Experts of a small language model: 12 layers, width 128.
Below are experts of layer 9 (counted from 0) of a mixture-of-experts language model. Rows are named router (the router's row for the expert), down (a neuron's output weights, with its number) and show model dimensions 0-127. Each number is 200 + 40 x the weight over its row's rms, rounded and kept within 0 to 999.
After each expert's rows: "comes before" lists some tokens at least twice as common just after its tokens as in all text. This comes from a sample of Wikipedia text that the model never trained on. Tokens count by the router's weight.

# expert 27
router,260,201,206,158,176,185,178,265,220,208,250,197,126,142,220,209,156,121,222,227,218,209,135,214,209,254,176,210,145,180,127,193,154,159,211,228,186,221,217,191,189,270,194,245,244,166,295,185,194,184,152,223,252,230,186,233,196,259,232,207,203,219,140,278,229,166,205,171,258,197,185,229,273,142,192,180,261,208,188,277,195,207,142,228,152,174,163,238,183,161,186,234,129,118,229,222,254,246,193,239,187,256,185,146,133,196,184,175,190,196,128,257,238,151,141,153,118,158,214,186,241,221,214,192,127,172,184,180
down3,228,293,104,182,244,215,246,166,143,231,176,141,282,222,174,252,197,192,205,202,261,239,199,165,239,200,205,166,195,111,190,171,268,160,218,255,159,162,231,213,157,224,211,179,162,130,176,204,201,192,185,234,191,207,222,195,237,171,198,219,163,174,221,280,214,212,243,235,265,182,163,235,174,273,210,201,194,158,183,231,235,131,187,150,244,209,165,198,236,223,143,131,198,194,257,219,201,186,261,197,254,274,188,170,177,164,77,144,212,161,184,133,170,259,127,149,217,144,181,223,182,179,205,207,211,185,152,164
comes before: " to", " in", " by", " the", " of", " a"

# expert 46
router,204,211,161,154,166,164,184,169,206,197,223,260,156,140,251,217,201,144,266,246,226,209,163,225,185,252,188,236,133,150,162,229,189,186,172,216,167,198,188,188,144,130,195,247,171,178,258,170,148,154,190,262,241,229,234,212,267,244,207,161,181,222,142,212,267,154,202,178,231,189,195,176,249,181,194,176,278,211,233,219,103,267,116,202,176,164,190,200,160,101,177,271,211,142,228,182,213,194,224,165,101,218,154,137,134,193,201,215,180,212,144,234,191,116,190,159,181,185,192,241,238,234,262,252,180,190,156,185
down1,206,231,150,215,224,213,238,194,212,267,225,208,191,188,260,201,173,241,94,160,183,247,153,125,282,199,277,214,158,208,225,218,175,187,132,187,159,248,227,120,260,110,128,185,150,127,185,278,168,204,214,195,199,181,281,213,208,250,230,164,256,230,249,142,168,203,202,249,260,230,212,184,158,150,225,185,224,225,133,217,229,228,242,199,219,223,197,254,250,251,279,207,276,209,249,221,233,203,241,146,132,211,149,186,214,249,227,189,145,216,201,237,241,173,183,192,180,188,219,176,232,206,213,207,173,243,177,167
comes before: " a", "fore", " the", "ing", "gan", " s"

# expert 12
router,232,212,220,214,175,184,185,232,193,190,231,301,141,135,272,185,171,138,265,221,204,157,141,255,167,230,172,223,163,197,174,238,175,191,227,174,186,232,177,144,162,161,169,268,198,194,245,142,132,167,201,264,221,230,217,221,175,206,255,150,191,239,178,271,277,168,130,201,187,222,222,179,224,197,235,201,252,200,199,230,146,220,196,182,255,208,177,197,147,124,165,225,165,187,195,245,190,209,231,154,119,250,192,171,124,212,172,231,178,179,151,250,210,170,163,130,149,131,229,236,247,212,250,253,154,201,239,94
down1,204,216,292,212,159,207,217,278,156,145,221,175,196,188,210,178,217,183,166,253,287,193,185,221,202,221,201,206,268,166,200,153,222,185,167,280,170,219,270,189,262,190,271,171,226,169,237,248,226,183,193,227,294,149,205,193,224,177,124,237,256,254,171,126,230,197,188,216,151,163,222,149,208,192,216,118,191,140,206,203,91,143,103,182,192,148,246,206,191,180,188,233,236,202,169,258,163,218,175,231,247,181,207,255,229,246,218,221,168,244,247,162,224,192,267,147,255,244,215,194,195,269,217,222,231,219,221,221
comes before: " was", " is", " had", " be", " has", " he"

# expert 77
router,212,177,205,181,155,202,154,239,237,179,240,214,127,194,289,266,245,148,210,197,196,206,198,289,221,272,164,214,186,182,153,185,138,203,197,215,158,187,174,128,151,204,185,230,140,133,221,187,206,205,253,220,253,176,204,243,200,201,274,204,207,233,190,285,262,167,202,227,186,229,215,211,198,197,244,219,219,140,189,272,179,215,181,151,218,173,157,175,208,215,192,284,85,133,213,235,192,196,234,229,186,266,121,178,214,203,188,219,189,145,176,242,159,181,126,171,108,121,200,182,207,195,210,282,173,181,153,161
down0,198,174,154,193,188,191,267,256,250,164,206,257,188,207,176,215,179,173,231,189,288,214,236,276,212,217,164,258,226,239,192,157,178,289,179,198,211,191,154,181,119,158,127,149,228,208,287,257,222,192,131,207,188,187,213,197,153,134,174,191,175,223,197,256,157,221,187,224,133,192,213,244,97,186,217,172,213,213,253,255,262,147,213,206,138,184,219,221,189,210,120,284,162,224,261,162,266,208,166,209,215,217,199,193,271,165,172,195,172,291,220,189,195,229,226,204,226,203,180,255,212,218,182,178,157,257,275,166
comes before: "e", "ision", "en", "ent", "i", "al"

# expert 3
router,195,189,222,196,231,214,110,234,213,184,255,281,169,207,252,258,143,120,226,233,139,178,181,239,207,263,193,237,232,223,83,180,171,154,179,215,129,198,192,205,175,262,180,213,207,131,222,158,197,184,195,208,225,239,216,201,275,210,252,213,201,285,195,240,220,156,193,205,234,163,239,152,176,176,222,217,226,201,205,236,190,257,110,218,155,216,174,272,194,141,182,253,137,159,207,259,192,288,162,182,176,207,160,185,188,208,154,181,212,181,201,250,253,161,176,175,136,152,203,273,248,257,209,222,163,171,152,149
down0,158,190,204,192,188,222,202,146,191,183,255,153,179,186,250,233,195,225,198,190,195,224,151,167,160,256,172,261,257,119,199,181,158,220,205,230,200,219,214,225,204,212,190,171,205,181,224,161,266,163,246,153,184,174,264,142,189,212,222,226,231,134,195,231,198,244,219,163,239,223,236,199,170,193,179,202,204,186,210,210,133,207,163,218,183,282,108,254,137,273,240,165,228,171,255,141,244,218,190,242,223,197,161,235,256,251,242,117,178,180,246,294,168,147,187,222,202,150,106,251,120,109,160,223,159,268,161,173
comes before: "t", "k", "c", "g", "ch", "is"

# expert 71
router,215,222,201,147,189,194,170,212,184,224,247,244,169,186,289,211,214,195,214,259,198,229,197,253,213,291,204,196,133,181,158,220,148,146,144,190,152,250,201,159,164,166,204,219,180,219,223,160,129,174,259,214,182,208,243,217,272,249,268,224,196,243,126,241,237,193,151,184,198,186,250,147,218,202,212,184,267,226,208,232,114,243,147,207,178,156,140,241,160,177,156,230,146,174,215,159,240,212,200,209,101,231,218,160,154,233,224,256,178,147,169,275,168,172,148,169,130,139,196,211,257,217,202,265,141,154,226,157
down0,134,245,282,190,155,231,179,224,214,260,225,180,182,260,152,243,223,154,260,228,187,231,280,184,141,178,214,220,142,207,205,201,204,201,177,231,197,202,167,232,211,175,170,242,185,180,232,188,217,211,113,161,231,171,166,156,238,205,229,121,225,181,204,231,182,203,168,197,239,175,281,170,248,153,256,161,223,158,176,147,192,142,128,240,228,227,131,140,178,230,260,160,281,152,205,221,200,208,184,259,244,203,141,192,154,220,290,174,203,245,190,265,124,106,264,183,187,223,226,175,187,228,204,227,194,150,166,144
comes before: " the", " a", " an", " w", " his", " it"

# expert 75
router,162,211,237,140,218,171,142,265,168,200,223,263,120,189,245,241,218,202,223,227,187,178,172,234,164,234,150,198,165,193,159,264,124,180,166,175,191,227,151,161,125,162,215,244,156,188,280,206,154,190,254,227,227,245,187,218,243,226,251,211,210,261,137,212,221,189,173,212,201,168,216,117,235,217,223,178,257,186,225,287,155,183,104,148,227,198,172,235,213,138,155,223,128,172,194,249,236,234,248,209,109,234,166,136,142,178,178,196,177,213,162,233,192,143,182,186,122,191,217,234,208,218,205,225,148,145,239,153
down0,216,147,243,189,192,188,162,204,239,207,218,133,179,162,182,138,151,158,217,186,232,161,217,198,105,287,140,246,260,167,197,174,142,128,182,226,187,204,183,132,202,230,228,189,232,240,160,204,244,245,168,226,253,214,250,170,141,227,180,172,177,218,194,200,227,231,128,154,244,276,248,231,288,260,188,218,150,196,203,195,229,209,187,189,222,195,235,190,214,185,202,173,234,233,194,222,207,257,157,238,226,305,109,215,239,169,165,164,195,240,192,232,215,142,228,190,300,125,189,134,182,124,216,241,236,211,164,199
comes before: " The", " He", " In", " It", "==", " A"

# expert 49
router,239,208,198,196,190,147,163,206,187,190,233,272,141,163,247,193,151,177,272,212,179,199,133,241,207,267,162,190,211,196,183,212,202,185,236,204,115,249,171,186,118,166,225,251,205,179,241,219,144,177,242,220,177,208,208,228,212,240,175,193,229,234,205,284,237,117,111,180,236,230,186,174,214,168,244,211,171,218,254,216,221,192,185,180,157,123,113,210,218,174,179,255,168,158,220,235,235,230,230,211,187,206,235,134,105,240,198,249,209,205,179,237,141,185,170,165,147,150,187,264,247,263,231,240,120,106,206,140
down1,244,219,181,212,228,193,149,230,201,251,216,188,187,233,274,160,173,186,166,215,222,194,157,240,172,206,230,91,186,226,213,245,228,209,161,242,234,226,146,197,175,214,213,107,271,193,164,211,220,240,148,217,164,203,195,208,263,186,259,191,223,213,192,286,228,189,158,208,172,202,169,158,196,117,205,201,205,273,232,172,210,291,240,222,155,182,226,103,191,200,185,97,171,201,173,295,217,177,171,199,265,184,129,181,205,224,194,300,214,159,188,206,235,186,207,190,214,249,142,132,273,282,197,201,152,184,211,208
comes before: ":", " the", " |", "ton", "\n", " c"

# expert 4
router,218,188,179,218,216,181,141,239,199,171,234,226,147,148,236,228,179,116,221,185,169,242,114,229,156,203,118,237,155,220,136,236,179,226,166,164,148,237,231,210,174,168,170,277,179,141,222,94,182,187,184,222,195,181,218,221,203,240,223,176,185,205,161,187,194,150,226,208,199,205,221,216,189,115,211,176,301,206,183,329,146,179,177,251,204,207,163,128,174,186,221,281,143,137,217,204,190,245,200,163,180,253,221,170,185,208,194,199,207,175,133,260,218,185,196,119,136,153,223,188,202,207,182,253,144,130,172,198
down2,227,256,190,178,264,188,279,229,154,215,219,170,195,203,205,191,277,139,143,196,221,198,233,219,242,145,251,154,184,157,160,229,124,250,188,231,224,79,231,196,186,241,172,197,198,192,230,156,164,342,255,162,183,184,142,273,215,203,171,273,197,194,170,210,229,80,254,217,194,225,197,194,231,181,170,189,203,158,202,199,177,179,196,233,170,175,245,169,228,225,176,227,218,238,204,249,150,256,139,223,201,251,229,207,236,224,145,228,201,211,235,217,153,211,176,248,181,206,210,223,205,120,156,228,208,125,170,141
comes before: "y", "ed", "ic", "a", "ment", "ation"

# expert 33
router,209,264,220,206,161,180,152,231,163,182,272,273,150,209,224,224,211,174,235,220,170,171,155,241,231,231,122,210,156,224,157,243,128,196,220,211,145,176,194,152,98,158,221,257,199,234,251,181,162,198,239,229,210,219,217,242,210,260,273,222,245,164,183,229,270,142,168,201,212,242,183,144,218,116,174,233,282,180,171,269,189,263,136,231,198,139,176,196,205,184,192,216,189,127,191,216,219,266,241,240,128,245,154,156,184,180,168,178,204,202,184,241,236,100,193,173,181,150,218,249,226,204,197,226,204,161,233,143
down8,171,186,238,166,210,240,226,202,152,215,210,273,282,187,228,247,169,183,153,217,245,220,174,164,185,199,270,190,135,108,209,192,213,207,168,204,221,160,235,152,264,176,203,233,238,225,167,133,287,235,251,139,155,219,185,225,153,304,189,222,198,163,169,203,179,160,157,143,177,189,221,165,306,148,250,179,252,225,168,207,117,217,127,233,169,252,216,223,174,186,243,208,176,195,200,183,100,211,208,179,219,263,188,157,199,188,137,207,260,185,189,185,227,156,110,191,244,246,189,212,180,198,245,180,177,155,170,224
comes before: "-", "|", "==", "===", "=", "The"

# expert 17
router,235,233,167,176,182,205,152,210,178,143,218,209,168,178,243,213,195,115,225,254,179,197,149,229,178,258,95,209,140,207,141,232,203,222,217,219,131,212,177,188,131,156,175,305,248,165,240,115,146,131,234,237,211,162,226,274,200,259,279,224,206,219,142,211,191,236,196,181,220,192,172,225,219,198,194,202,211,183,224,267,151,255,146,219,173,210,208,162,150,138,189,230,186,197,176,253,200,229,183,232,108,186,190,163,152,225,226,176,207,138,175,236,167,166,170,136,149,147,205,159,267,212,203,242,173,116,178,203
down2,235,209,227,201,173,237,187,225,165,271,193,190,188,170,168,188,198,177,107,200,128,155,261,212,202,173,232,248,174,195,205,189,190,210,260,194,230,215,178,170,212,246,247,267,224,164,170,198,164,270,216,179,215,216,174,170,148,189,220,247,208,240,196,226,220,213,220,217,252,255,239,183,248,248,246,187,192,70,151,224,237,237,244,234,136,222,192,173,209,161,187,238,198,157,182,260,199,168,193,173,194,242,118,284,200,143,266,251,139,220,182,222,275,262,207,183,152,281,273,135,174,227,254,201,224,218,241,111
comes before: "s", " of", ",", "ing", "ed", " in"

# expert 56
router,218,208,213,189,192,210,165,224,202,168,216,255,63,116,228,243,227,130,205,223,230,164,200,293,158,227,198,250,222,184,140,182,185,210,227,196,135,230,191,148,153,140,155,231,201,164,279,143,139,173,226,222,231,193,136,232,169,133,202,191,291,197,183,208,201,161,177,183,204,232,199,185,215,191,218,176,232,181,188,272,153,209,137,184,212,229,186,269,187,171,150,239,98,165,219,251,208,177,223,180,156,253,116,161,163,227,224,181,241,173,206,267,149,161,213,171,147,228,224,174,168,208,195,258,186,175,227,138
down1,252,229,236,248,229,205,195,196,186,263,195,203,219,160,142,155,131,227,224,228,238,182,245,304,169,202,152,176,178,219,228,229,196,284,279,194,252,204,170,233,280,110,159,174,162,167,240,250,190,207,203,171,195,223,202,198,212,208,221,227,221,172,213,273,233,184,262,163,210,154,187,189,189,195,236,178,226,202,222,219,226,195,217,233,131,188,159,250,201,154,259,277,190,202,169,141,110,112,198,256,231,235,114,236,162,203,178,169,238,175,215,183,217,273,257,230,274,187,268,226,192,187,210,167,192,115,188,160
comes before: "s", "ever", ",", "k", "a", "l"